Below are experts of layer 5 (counted from 0) of a mixture-of-experts language model. Rows are named router (the router's row for the expert), gate (a neuron's input weights, with its number), up (a neuron's input weights, with its number) and show model dimensions 48-95. Each number is 128 + 24 x the weight over its row's rms, rounded and kept within 0 to 255. Numbers have three digits each.
After each expert's rows: "gets" lists some tokens that make up at least twice as much of what it gets as of all text; "mostly gets" lists some tokens that are sent to it at least half of the time. This comes from a sample of Wikipedia text that the model never trained on. Tokens count by the router's weight.

# expert 12
router:128138153163077145123101124137099125140162148152112105145096101103119120153118134137110125125121131098147147138126139120138149143117135084121142
gate8:124133130092093112125158143145109154124158143138131125163140072119132172163111131110104100138120137130115102155146152127133131179185102137146104
up8:130136099159139197133143023115097094096142184090116137129144119122122164106130123119115134148139112109114103119134113126134125132130119128140107
gate9:130138100104127140116110113112091134150127108098083133113167141119108105140154144160179090131098100117132128110120109142147123089083107113181137
up9:166122177126130150131140119125126122121133141118109133166092116123111099119132093136129114099094111133119151128116150119049125134121166135134155
gate10:098148111144118162142173147134113132149158142130152148139116106151150098122088155145153122116143123156107133157105102086135147135132095109133142
up10:111099129134109187124111116165157100098147091152123141116106128115123113149132163111163125174103097159157085112099100111118130150136116129118140
gate11:156110136152145121063160130164136146120136127116179116134116121142128133128090118182099145113110153132117147124126134114133161129171094106096164
up11:128154144125152121160132092164106122130149180147081161161161132144096140118140140110114107089124152071136118099138108152140111156099122112123081
gate12:139148075119171160144153161158113113127100135096140108127134117138140153117110134143146142130117139187132101131118153101105129084110121148095145
up12:138127134162152138107084113112148114123111057144098147145133142153136133095148108136094100093121124110123133147108191110099139126132138124157099
gate13:159118137138148118135108130139127108096108113147158163139121157145106099146133182142117130126090114138165125131081131131106158107148144124156159
up13:096152078130108153143138144144146112116123144124115102135162120100121131163171104168166086125137128120113107155127129154116103149121096135111114
gate14:131156104141114128148180157162141173133104145122122104146141130152135147135139127077168145131139135151166120129144067125129146118069068137148156
up14:126126108088157113100143123103164076104099138089086139110140136135140111173084143136143114153120150109139147153164090135104127171085128117135155
gate15:145134121104143087109170088138123126163126151118120148160124134143141110112131131148110111078132155102103159095114136093098112086109113106140113
up15:153099117118124093136135146123141115101136125086099137105098122129147147113177114101154088124115098144086137162104138144091125133119159110138086
gate16:115092090128107107153127144142097169124149095053152142121128112114117081136111170095150096110146104137106133105104129118128147153106110152132140
up16:095122117137126154115108140158089161131098132150131120129108078133141104139103154159138063166101139094097114127095117144091112140100139177088155
gate17:153121117142111103177115105098128132089092114132135077194108139094126128133110129108173082137168076122133149101115163121123129092161150108116101
up17:159160151145107182159151110128107137146130095108124153191167159113119091113116140199122107101106132150155138158108117126165159100146117105139106
gate18:089119101154116091136103151168074120071154138048118131143123131167132162106131133162137135094110157127133126105102110096110115101129105157142149
up18:111109142152153141149080130121117111129132086167114154133148112169118161164132172101095141115130102139116128119115123151114124130081113122155096
gate19:133105146132129105145158143143123106108144127120111123153182117120100153139131143158118096141131120157159117155097180153110130144133138107131120
up19:144123138154183143126122136097106105132117121118126111117119135106174107125143077136128119113133136152121161132157097129136159082120101097136132
gate20:107119134134113093109119126123126162094064150128119094154141113138133131149106132139143144162162126131137155151092167180177122089147143175103105
up20:151160152128125158132148139117179136169152126066155114119107154152124161137103122109136160126100164107144129085176088097141169173172082121127120
gate21:164100153173152135110155129125124148136155118076116127122157111111123163118127099160107135129127130097134103121115162135137175143097108120111093
up21:127134105176108126118146133102096140076134089134137117141136102118160108126097150145159145130149150120122142117095135124155144148114138153110078
gate22:111170131126076104124143159129184105130141117179124108136123067104158154145137140147122062098176119115165096127108167147117130130114133141104166
up22:133127150126161136100115118100142137185111150129098117171120169131154137155164108119148168132148143168142155158103109137136132123125157141173093
gets: " of", "'", " \"", " for", " |", " in"
mostly gets: " \"", " at", " d", " Al", " do", " h"

# expert 13
router:135153140100139098115115115092102152118127169128149146130116155093089108185134122137148142123163137097161128137133117110141075140101101185131072
gate26:150116075118139122101161136089118174134141173111157117111101139113107087126151129148162151118123151142114163106112091087112149064120106149086129
up26:174111127117154162175157106119132138114169159082129111126108124156149178088130127129124102159164118171105154106131144156138115093098137124126146
gate27:132130177131068139118164096116128167126159204156178160114104133093109148121142090084132175118126135134154132102161115129127152146138120144137161
up27:128170138112180109137132154121130118135112132177127123152166156120170130120086176174177120081119123170133115170091125175146131108111094127134121
gate28:162108139123147168110090157086137135154115144082079113138136150093153143142128161160151142128120117135171113143109148160097083123081129168137120
up28:123130155108119099106108128111078147086095069138110116103081111128144168083133092124114142117116115112087138158159095120123103116090156094131136
gate29:163120090090155123127166094126154142122148126119129148101123157143066104153186170165131094112136131133108108105100128183112093155112118117133163
up29:107146187113138100128124147142108166148125184132106129127134132136108127133131111112100121113149146045094140142136101143144142109103161117110137
gate30:141162161141104119097127171084172123178137152132156118127110128146141108174131110125164113137137154108073126137142103088099126168167108147120136
up30:072084126141160124140173147116143100120113124130123072119146140124180128123134134113128137131148145181143168142151126127147152160134133113150114
gate31:128178150142134145098155094135129124138172129122099149120112136088109147120155128122131125110155128160124116133170143129140130104124085125168135
up31:117106101111080145116145183106109189095144154134147084155114096115159158115139160128141158132108166116115108132089156112142134103122107157131136
gate32:150135155153140105113128161162156122119148104129146161078120184152138142142141168133141144079120104125146119166086149137150131128137133152109105
up32:104131141125147114119128173114117178113126139130111100141108095163101128102124127138106100182135143117130138106106132109093099116165115129107172
gate33:127146133145112128202161144149098134133131130126123137117136111150152142137136144153095110093140151178136119089132090109163107114125109164134115
up33:123130117141084096112132144147088148141133071085117155132130178168104114157116107088125112138127141126109135099122119131176166132118137101162106
gate34:101116133140150155127168096147120150118110200170134150133099115128146118125107096155166101113119065151142138105111135126143146101141123154119120
up34:103125119113125102115114164118119137137120087120122110122146122150154156114155165117101127152102164105092116157142109117130082135096127149141128
gate35:103143120151088127144124129097130168097095151111149113122096123165140139145149196127216132103139119120128126120130159108140151143082131101155170
up35:174159159107132135087111093153148134145087157093130121170131124090111090107136124124109149160117161152162141102120130149132092101188159127139078
gate36:133149126144118096120176131124165127113164119113114199135133141102126110140099150140169134127158112126102122113116109104098125110095155180132139
up36:108128162129108124154157089160123095138128121184134105130156134136172114119129094196126125122163129088153136063125129138146148154132138094113088
gate37:101120128104098136143096132133129143092140119113135154112149124121133104168122164141138120103099113138166111112102136160135121186141133155163112
up37:149139143143139099107098180122158162111173123136138133116171123136135164129150142090139068138182130087130173110099133108109089115173128148127149
gate38:130116167113120159103129103129103163097141140131141135146128106105110130148145105148172073095191132125078137120162130135102102165122147130123125
up38:091140113099152092141112114118109099130140132094108132121159128111079157116108134097113107123176119161146136145128101157136121139164107090160151
gate39:128129119122098139085156153145092136119170104139153114139108145128128123101132130136129155101127145114124135099154118106094081082101117111149117
up39:142123135122095125110122140126147159152149132101101107128153099124137104148178136131114105116128130151144064146136138157122140160109126148119148
gate40:135169174132160101094165086121084124140105134111140129114128150131109106166163112167168132157143108146134144147158087105135095123103141161138125
up40:127092112144133137124112159136106170117085122097155151160128086136156165135134092163117114144081153087138103131131147131124152163102110110134166
gets: " the", " a", " de", " re", " an", " con"
mostly gets: " a", " an", " pro", " de", " ca", " se"

# expert 7
router:083149139129088174134154171147126143125146127127130132142121111140114127172068108071175095142137136108135144144131121109143147090122086121104127
gate8:166134099134137137143150127138094100076112096154124125101136102157162067091095111140098110124116103118110129125099128102113141080091108109156115
up8:137134106163135153171129124142149126101115133108087125111164164079147139168123115104144100125138129139145149110127141114104095162155088111103106
gate9:125111130135121096129114121136116120104138081100127158160131166095127128122117168159139148138140149160133117132107093087098117144131175148177100
up9:067163124139144136145159081133117122144171143131175147140144138136163139124136098113154104108122167119086096138142122121067153063159169110124126
gate10:140078174086108149145121164163103183120109182125102158152134156118124131136098071101130136126151112148142127127161144138128162140127125106095162
up10:108192083107140130101118129121133143124157108101128128111105136129154130168116149099108159109166149073090118134122122111143152131125134131099160
gate11:131143152108089102130135102127152137139146138118109128105128097130149123145131122089119161117130120122116127139141095147123118116157124114196130
up11:087156139086103127114162072117143113105141120110136130070144135145091136140081139129104138109133113137140119089117099135146141127120087136136135
gate12:180080115095145100122147139100118123141129132146135132184146136119103134119138080135144133105161139119154148119137085100196119077135116141160182
up12:107150117157128155118140123138184153136104118161148133104155139191123135118137113128121069110106114166127124120129138139134114105103168141132117
gate13:106113127115121149117130119133128150180135174133146106151165132177093111126123178174111117087156110112154126159116143107109135130138146143090132
up13:128146138124129144096143144140110130088118104118162163150106141184125113126110111129120103105113135111137121153114119122126202148104078090152126
gate14:114110088146124171150142117134150148148088140165141137150158071131092128151084117115131166098112149102092148133144166132143150125114136124103131
up14:127132127117130104155108107089071115121129158112104110101144148088143091138105110118077132171149079122123141154099131098092133133169138152138099
gate15:096141085171134144173129135143113104167128174119132086159122144157144103152118123114168130114125086109120156152080116181131154105108113118116138
up15:131114120140136144150105155177119099138115160107103153137151094150127127123144098110140116136123140103162181077112156140132107146089117134107141
gate16:167137168130100116137103092090090138110141122138162137193155123087129121111108121122122124126101112122151068163121117153128158167106137116112143
up16:124137110107124101123145118115137134182159122100134130066137140121088143112133101141112130127152085158119126157164105124125125143163175150140148
gate17:139151120094110130093107113107053069142130125113114134086097089124162138129117145117125168155150106095137123098138137131108109130163138151127136
up17:132086088133134107123117123152136116179147130081143144146147178143164087141133094144132107119107116083163106166128121135142140167117105111191133
gate18:114094127169091134115132128113114113112150133135127134127115168178148091140123129118087149157145099109117150131165170098063154126140158157146106
up18:086122096142179107117138155105141152121130138088134150128121105107145142101151142132146091134108162184140115123156124168161089095117105129134182
gate19:139132123102113092097128111137176103143130146138151165128174083137145141125171091106154119114144119160105143098119144110149107127116113154118154
up19:122106154111119106167165131109132147119110127072126137135158137140113116098123101146204179143123136107089141131111130082085123121145127127146107
gate20:164126116109111153137123140112172120113151143112174095129145172097131158154184104151122134148127129114145137138101118125086092103139124171122153
up20:106141136158168123159126136103131151147125143121159168111146118138160079099096099122140135149179144099153109125136158136130156145130169111120106
gate21:141133131127120123184125129080118135137119140106132106103109100143143143130139143092174083100088065137141092128117163147093089112110105147109089
up21:140144121124117128083161123133146122142140099124158170151101111155074128071141112151101163165127122153144115123080160093142120128159088149116122
gate22:080163176103142117165151131153111141109147093125143143164141116148131141105097141102135139166152129093156106173133151140125117137172190151109139
up22:111142126138117147154129106128141131118136170088129112116144101116142131123126141163101208144145105130124117128123127107120095123133142102145146
gets: " |", " in", " of", " to", " was", ":"
mostly gets: " is", " was", " in", " from", " on", " were"

# expert 6
router:146120148113153101117139119152102114126095125122162120090124133090138169091140104106127126133119123160110076098136114093133141136113150185135119
gate8:159087161113112135146126139124106168127102153154113110124095109107104131119102144144109103174154128094114103121066155143184170135129155126158134
up8:088112150129124166153132113139153109170133106128120165103175113104149113145129137142108157112129131132120091115095133137102102152114128141105123
gate9:116125097102132132091148157138135143124113122132144103110126104130127110103136110097153131108154133136130149160099126113098121124142091136148112
up9:137164180136119127123159140100094162138122128110140110090143100117133121108122125139117107157129132155095146100184122149171132122090165107127162
gate10:133120166114108136139109131122141173109130146151113148106126161123138130122084102092161132086150097155180110090131137132156104121135112164141142
up10:121126120144102119131124149125101133138163111133127153156108104107128061134126113127131116176106115141113147145106122094165156100124085155095129
gate11:155120110145155091139095106121119155111099130105099146105134127099135157125098171093095135117147103111162155130086089125148107072158157147157158
up11:197167102098129172109158116124122080128150148142119125108121143150085100149158122130157118104117097128132098149111143105092109096114142131173125
gate12:134150122091104119132156138104118119098143157116083137131153107099086162098108118162122106120105128078149122108123105133122121130154150175109125
up12:139136124118156145091142106123132142111099088107151134139100163132124085142110127101093154162116129198144056106107108103099146100107119091168137
gate13:143156126127091104126153130116115157100144147132139131168109112127155132075066172128122085092131122116096102147102100163107124166134112145106129
up13:175115145088129153164106110114133076147091134164120148125122110139123143091160113107144167112138142128107103107110137129113132110137183136171140
gate14:103082136112188104129124112087104132094128090142127145099120110174146160101134131142130136124159127104140106133083167136068126132141128128101095
up14:096144133143102126077187136093117127160101124130112102137151134095136144139134129132132115139130098106126081142123111159156112100105060131151111
gate15:106123124136142092095122113150110095141099125104132110095158133114096124124130080085146101106143118128182116118108171121116149151111153153123195
up15:150114102183159102159168106140101106124170108112130118100161083105169103157125100141124081133108152113132092147108132109086102184136125117124111
gate16:147109088160186129091120113151150151079135134100148134142154147113132133139099125150131146095108127109093108146120128150156133146153111104143140
up16:154121106137122165133161136180138143134124133102145135152155113134129137141151115083120110168118130137134119157169093145135132132072102127182102
gate17:068115128100159102135086159142145145125096141117134124124131157096133115163114123143095060118118133126135129188142148125129129098124103097168133
up17:085115114109122142098128117104103118103126076118090144102138137182137086141155150135143112141174123146116141112119160107114106168183102175070131
gate18:146096133148141106155103118156122176062126142101146173124107171077190137111154105160113120089170103112105097115099132134161159092125138119157160
up18:164163109105127149119158119172135131120106161129151082172120100159082150115113156142084146126077134106125108123108089113141112121147133138105089
gate19:178099147127172067129146126114149125117128094151181164121143143149119127127128122150097127095136128141174099146083114144124119153172141088134144
up19:106162118141125127117102153157092166099121138120137151157113113125142130113139124105179138146153153099119150109146123096152149132070143127123153
gate20:112119126098108120089111087146130167132101112107157126121159119119128144119117117155097114138110131106156158135162131111158149095158102145103075
up20:145149132123104172169146172120125136127159182136156114150123144127105119118143145142143136152079141168108123151143122103164137114099156081152170
gate21:088124163127138158101142091111136098146112151093071126124097140102062145136146106140140157128110156150118077125158132134104131118121131133129141
up21:088168136116127107100135153142103100116142107117160143098119095152161162132118126148127084153107149104123109138168120100101084128109142129156169
gate22:134112147113139112122166154101093091097133127135118146158121140115166144124110126113119121123149129180126123101134142099162142115084120113186061
up22:125108149147125095127157113156127082137143131079155132082109191135130119156128149135163101165131132132107102090132115141066109119131072111126149
gets: "e", "o", "a", "le", "i", "ri"
mostly gets: " he", " she", " we", " Ne", "ko", " We"

# expert 8
router:150143136118139118095126103145150092118120142098152138110122148071130102125147132116120127105115108122126112094124051110105117122166105099126189
gate8:135121101099143157139162100118121135110123155200122119102126115121130133122149075156138111108148116138144166107088151100139161112137128142115142
up8:139163135126130106103135153112135143132151163122115124129108111121197133119150092141143130099101111129147142100146104100104080120114141131104096
gate9:147150109140136135095127114120122128136114106142106102155151110094162156106107119110141112129124149129140161092155147171164100110083077040143122
up9:094120152128134110133141137101097124140116073114121107111099157186075123115125152159112060143112093116146122099090121113137124100154104135087108
gate10:100137116169114099156114127132134129135105135107135084126139146103120152116119087118174098071132127122104108136152100147151168088160126122158137
up10:137115108142134154117107172104125112108121139080098147113175115095182132155114164108147145127132143141128114101122138096122148092130128106083100
gate11:121144122098081129102125062162071121142089153106112112084139102109166132135130112118087099130091103148118183130128143128154143109101136114146191
up11:119141121083123127144133175111099135095131166129149085132110147112092105165140078124161124107133143171136152129179124153144122115123110147110113
gate12:156126146133143096119124142133112118108170145107108117125139131077121092105105172157092077110108122105114159103126151088111134160142113078145163
up12:117157143123111131131140093120124132096097118088133136138111094126135120131145148101127128115094107176134092094144095157133132144146171157137127
gate13:110146176124136152143070121134111148136123145120155108095112153140153107129143172161123117081159112108149129068123111101098140108148116129092133
up13:148108148136107090104153164108154159097081110114159124136139110103145115069138108098103125122172175136141162177147115170128167132099148133116130
gate14:137133154126133116096145157080129121120158162158082149116160153103101121155160153141162116100172122132152107111104159106109154124140097097114188
up14:169146139101141110065129137130159105141141141092151155132117114136163130159102109116086094115104113098147140125147117104164140116091123126107112
gate15:120122155135167127101165147113118100156116115143121121118098132133112115141149121071095121122146107166097136163094104134099171143076110148117148
up15:101133098121107074175134153158096120123126106122174130153123115113128086138149113103137112104117141149119090087130150147135071158124082103105127
gate16:160168155118116158108139093105124125120146116103123112132086121134139133094070131107113118124120096152092101122118112121099124163109130116112115
up16:156112120125138123096134124132115134145145110164157138103130111102132152166130157192117138133167132146165100165129100086160167122153139105157108
gate17:136131148100109144118154128148120179114099134109089128157116115068108140115155154108123122177165129155117136149134084161116152147119132170141135
up17:118132126166145154167145115105130118108149145102143135142147136112109113131085134153105097044121115117163129111150103119078108148163154112109118
gate18:117132098132171159098123146166125125164138093128154128125092131090145125108100156132112098124139105123087175133128130103133205099107151158143102
up18:156117152133104150167159124127161086079090070121113114132156165147108108120157144148155136127106110113137100113107083140108110125156112164135156
gate19:139156096172136103112173106121123131080121133103115127117177101096127142135156124130119127138140166135117099125132182088092121112119134162132152
up19:063161125133166127120143161121105164109129173088079195118135137140119079138136087120111115137128115165121111128146127140102145108103141131107149
gate20:114130141087162128090098112111119130090145150127113134103098163094171134151125169187141116110147091080140113118150061133118136109114125124126189
up20:138099123135122108119113117150150117137132119102108131096132117130133134060137134097156140141109119092153113137126162098140159152129158091105119
gate21:110136099128149107102127115134152099091175129120128138125125133143139118075155080116104126119148128127117101129134149181094161100135121147151126
up21:121132113116130165135116103136141102137138128125165081164138117104113101152156156142134151123151096120144088099137106127132116090165151170103140
gate22:096108153120121105108115100152171121101146146075142141094153123127113152167142116099139134125160128104100130090130093114117095088153151138134114
up22:097143140136126125123148143109127174145118113155167126129113112155154132111165149105122155140106144120092109113117138101176099109139080148129132
gets: " 19", "y", "g", "en", "n", "an"
mostly gets: " John", " Ka", " Je", " 19", " William", " Me"

# expert 1
router:125152132158128159117111076131103071123130134118115114162122115165097085112146147115136156107130098149138135109132142150113120122135177187132097
gate26:125096124106104092137119196096134122106124175164129147131098151118141126176096157158135127119068146100155137148152135127146137122132094131148111
up26:131156143199154143118078105199155128146099114140094157125100117103137159120151133133109099131147143087084137124136125113111148117127128137122097
gate27:153149107123083157156142155158097118115138117147160139109156118161108116102154152133131124122132083126141081122083162149073135160120134117157154
up27:167115096133120095125104121123126155118083107134141076119131149139118136102137108089144102170126146117107161121149101106152143119157125143117113
gate28:112124092131128126112134110146130163136118138078134115145150167124141120121111126146070145125052130152148146119088114124135156105087129152112123
up28:147141119161095149170104115132108142110117094128121110146153146145130111139181117111140174152140171132131136119166127150127113136142137146110155
gate29:149134130071121099151160104089137127083189138120110170115123172142118083157135121119124108124117128139168177097110134130174153126100141127143107
up29:148093147164109126139103137119142095122083092132104102102110145121137118091135147115156148113132161094120151129090164127137164161104151119113142
gate30:123110109124105105082093119125111100101170129145137077078115146144104094092132156119136095127129096140119152137136156137135152096141099187160089
up30:171130170144118161122156153119167123167086103141078135134122155168130135143135101099143112123115148108114123150083152164115130108092129122103088
gate31:155129122128119119119146145116128128120129117111144120129128090171116081143091159137146131126130109157110118097094101138131097125125145125068085
up31:070088120128101115101101168100158157096120144133088121124164127121174147109163139116100140138132135080123122100096151159088100138174113139102108
gate32:141161147117129152131143156127092137106080097117119154113110123134145135124092094156135122113143110128124065110083103121124123147162124131115152
up32:101078159162165111123112141128102129175146147128157111174121082125090153113146109173125124122122146095151089134128135149113145115172128139109129
gate33:073131099142133112194120100106135143127139166157128095153155111170103144112088099150177097074152118116126132131099140155119144138123148123126115
up33:101114119106107145157158106126086175080117157122133090116173115152098121134123130138089143131117120093107155128112134062158125116144127123128119
gate34:146143157151156227079135127141137155158134117104089102146098105119127093145068133138166135132119145123133134127138104140142102148142135140112124
up34:144122138129096089077148114104135137133100100123090140136163136127139104099190153114119137109100154142197138132137146153132095113084162104145141
gate35:133135093122133127097131122142162111133086093088156139099104136124145166097073171112159102151122089111121143122119147137095167128134101122133165
up35:093115155132148147148111107112106143107118163162105099154129109152076065074148106118138158079136090130130147140140120140160147162115116126162140
gate36:131127092138131130067106114147145110102135105161114102107121154104132136133115132163109109149159134101156100156155135104083129109124139118124082
up36:095127130082130146129145126060115083130115127148111120146152144170114137148150151136144116089150094128137120150063090101133139147122097126131135
gate37:096162116112126139131123144098110136104137136147127138105096135161108112118173143136092112135111103131086098092101107140109126078111142159176146
up37:124137165125129131149093107136142127141142137105183119091150116144167092141156098111095100104126156125092166167145161126123125145153124148150082
gate38:124108141112087159152108100104104124132110157112110128176123125109137152102122106101123163090125104128176101088080121088115106161143151152152118
up38:099129115107104115103094121129098128097115133130126160122164132135122150116076140129120139136174101117089150141153092106141143122142102117098150
gate39:122125196080104129127120094151095151164165156117101104143164116157123125152131107149122087137129139154099132142126167167112133159082146155097129
up39:048120093092137137093116142109109163142105111110129112104100111149132167106121126117107086107125137100120114142132136106112098118136112144115171
gate40:113135152109133111150149090101106098106130124119155127123102122151123101091137091153161139151148106136147147101149102114148145103138146146121141
up40:132155097131159140153111149165119115114139168126116114123136146167124160138094116135132145106134113135111163162103172153139162197159143159110092
gets: " (", "-", " E", " S", " C", " B"
mostly gets: "–", " (", " Z", " Mi", " Gu", " Bar"

# expert 2
router:101152128100159144118130136148141154110101170155097144114121130159175143091112141146102132125115135124094099125128146188107137114123088079174125
gate8:105142124127143178181170125107101189084116118174143125103130108091115154115145146113107143080150134124128143135100168112142139119157116145142175
up8:113168111090141167143105155112161127122147143099144110105106127142093114128149068141117125149140120091107096144147108138120119157133097099108122
gate9:124144111084142173137112135137071124092122117136100155081158151120145110127112127080143117148118125133152156104128092166131151117091071115112126
up9:142087170127121108103167102125138114150123099119110147175070166116107141080160106128133159090137158117141099117139146103163135124142183165139101
gate10:137125145174143147131154187114113129149122151095113130100094157134110104138145105154144129103190127174115066135097117122129175138136082149180137
up10:107150144111167157113151148177169143153124149118116123129123106159135110110114151152041146117108141128176152126119138137166106147121094109136119
gate11:124187115119131089108134082150141116129097139126111149144145099155160164108113103159167119153113141083151100155121129129164125126136117093152157
up11:138067142097137149115110123117126132116123156098153102113090119147132154107136129174156101110149189085133126131124129153136131184113102147145113
gate12:110164101115117105120138083137113152148104164132120148161140097071174118143118119146127113102167113193116101105167119144138180123139120082153116
up12:130120111098141135186124119140135128123117105100060138099111137105136152120139155093116167126101153113166165115112144119120093153104204149097148
gate13:090117094121150114082151142123110120136132183134098079108156165132126104112129130135129134136148143121160132129079117148117131163144125161157085
up13:142098164094117153125149099110111142137117103089085153134129103135128128105097127113092147091148163136097145134148131102148115160116156115131106
gate14:123143122160156163108143171120109124120149140113146099088148121127128125098147098096115168098157146114094125098116139143125114118092079125128122
up14:103128124131146142129139103102113150087090108136136122128135126137082135127151097122086095107110118097147167151109167124089115122152117165110114
gate15:097136102144102119110122114145125168115106166144113135144129100133148178123107120115109142119091153131131107135127113172164142131116131092121115
up15:140128142173104190117095122164127166148104190130111173105140127116132114148164139120105109142146113167132144129105157125124110110156141113126134
gate16:146170155147122119128116140173130122110128125101158134125110136131156176152126162169201130111130097162097083122127086177150146121113156112112157
up16:138131148102135131085082178105133145121134169095128117125092115157126071162150138134121121085083118113107122180147087109084147111091107115143122
gate17:128152131089134114127113121181111150116141142132119075129139132130178079098149164139113096124109091176100118168156114149123149121121170128164123
up17:150151113115092126165136073061127110095083118129099121156132107114146107124091113157153103150150109147161135087119165127106113144141130109133134
gate18:107145122143122161113110125122120169114105131108153144138094175141140143129141145121108102082135148120103148180084121152103132116167066096182140
up18:105099112111118131118096089127140118122143141131096121150149100144112116123165163119097093142159121142090131115171109104102122153131135146145123
gate19:148127148121102131133098110128115102118119148134118111110166172139155114104135119122090102109143130161168118131100147163125124150109126122127154
up19:103138133124145123114130128109127164138089155138127135111149134104131151098098079113162149091112091117107142134156072133136152122149111148153139
gate20:136144108117140179135100146133151151101122157118091134111135126167160130098095135136125135148099179130136131130134103179094131128126121111125168
up20:151118129113151144099136080153161096161158125138133108098143099125072158130095127129134122109142103128125109091108177112114120089122128082125100
gate21:112157144146130173087131114146125145130089122142079136106148119135157119096114141153117114131149098141117106117082181189124118116142109116151099
up21:153120121149080141145115084134142100097108114152139100168145147139099181139198165152127130127123114125099132116096114146140130107132125169139117
gate22:123147084082171126128163126106133148109133135161128168199137138156130133162140136157103127131125117146168133150115128207109145106129115113154134
up22:158110114156088128136121139128153113141085121143122123141146140102115151119152086125152128083144110141131154099139101128157141115138183145123153
gets: "er", " st", "d", "p", "or", "st"
mostly gets: " st", "ctor", " car", " team", " part", " end"

# expert 5
router:115106149105137137145129124160124127119073079122103107139172115120140134084163143128143103120128113152118113130144138158167146143127205126177132
gate8:137093088127175106108192075118153191135126125153134091121125138134132114134141144136164113080133149144148170118136122120108142125129131144135112
up8:148106122132079116129120097151117150127121154165139137122123074111162155176099155117062121136124137130169160128139144119168105138146144118141135
gate9:148145130122130133117131097146113099110176084129121143127159117108125156125175123105143168142147181116102146156115133098082123133145143097123095
up9:115113122162148148107093120093141143096072142085110125143093113133096124163143168140162154080135110102116123103097127148133129092148113119192146
gate10:167111180128115153102172107125144067080088136163109094107100134129100105085161085131158112113094157123118130133075125130147132116170121113146141
up10:133110105162146078120123156159120143114144124124180124119125166102136142157113132120132150131117108125111123143121136155104129108101175121169092
gate11:105159129138147124122112169153162094123111092145093084140104117111130107156114111109150141124103120123044166116048124117166098125132096144145132
up11:144134101143118135108145144142111150134077132120091108123122098129103151167126144124140112137143151129184095071132154145121146116133118104072135
gate12:106160171166063129126164126155092130140133101092139099121123113117151116125149126113119118161116115102094122100107166111142087139128136114156124
up12:165147125140167122102123129138075111153139148128108156156121101130147137135112134154071133120154108114140143139122128117174132142094169129081132
gate13:140095161098102090122071091125115094122117129139130130151143146163136130097161149112119094109146128144125083139128157113137110116176180117139166
up13:105109140111165148134156156169172124151116087089129129153110112127142122128114140174150109101163145138126133093152125131156152162115104122088132
gate14:131128138089127145075108163137140114111155133130154137089116143154138123102101120139098129139110121143160134111088132159136111197125094124156141
up14:121140161182151177071098146099107112106158127109146126165131072132118084156127159120117124151136145113136188142122141113117132166154098110126129
gate15:127130145087128111134120123099128138146129112114150095116119153159092132120099151127135160129112069157136075168129138138128147108095126135160130
up15:144092121148160148139118110123133133119117164127105121170159150127146166124128111158160091154170131108107175140125152164101119155116103088092145
gate16:132094110118140153084148159102107132104110090090110098128129127098142182150120162087132081115139134166130136151121165140131115143106140082079120
up16:143122140119145092146140095140139128175133122130151094085099144106094094145101130090167118085100149100109142111134118145105117122186137146123130
gate17:140104124141113143115134106107125146135109119134138144081158181118176131125095136160092108136121122156070157156148143110147105164147145113105118
up17:125137149150146079107150128124179125118129144103107103167090092119118126124124132139138077152132117109120137103090123149135132154122129101101094
gate18:098116160171097107149117100134142150139090134108120103141121126154108139123130105111087158081132122097127112107121143099166118129107129131178125
up18:111160092116113136107122142098103142102074138131180118135146136109172127122124164170153132163100126149123129121153125121094094155164123120126149
gate19:072131122128096161118120178149158130142088148156161118083130128106145092136139108134156127149136132088127130132091121136084124127146128136135114
up19:112129167151180119124114106120141130143169118093121187118135102091160133150139121115115133159103112133118140100126178091145159117114129128169141
gate20:092143135138169148158114122162159196146152156118099106108146142105147124093143115145122115148107147121139158118117132156134151130151158146138074
up20:164122155104120131129130112152148157074143138130151138118124136126138117125118141143143171105097108155074139121105134175161130102141158139106140
gate21:158106130136134125126117142142124132121133181118104086154140093110122161096144134156178110109138150136150091187110141089171133147139151146129140
up21:121151144137111101117120080086118114097093111139133063122171116123113127122133125124092124118118073129097119121099113094108155142163127119139117
gate22:109159155153115118142161144123073139147148141133122104172108153107127142169126097148128094124105137089114151137112142114149102156134165116158122
up22:127116124090107131158117144102100129109072103153125107131162142112141144101149153151097116105140113122133135159130129112143131181112098152149162
gets: "s", ")", "\"", "es", "ers", "ation"
mostly gets: "%", "ations", " years", " University", " States", "ity"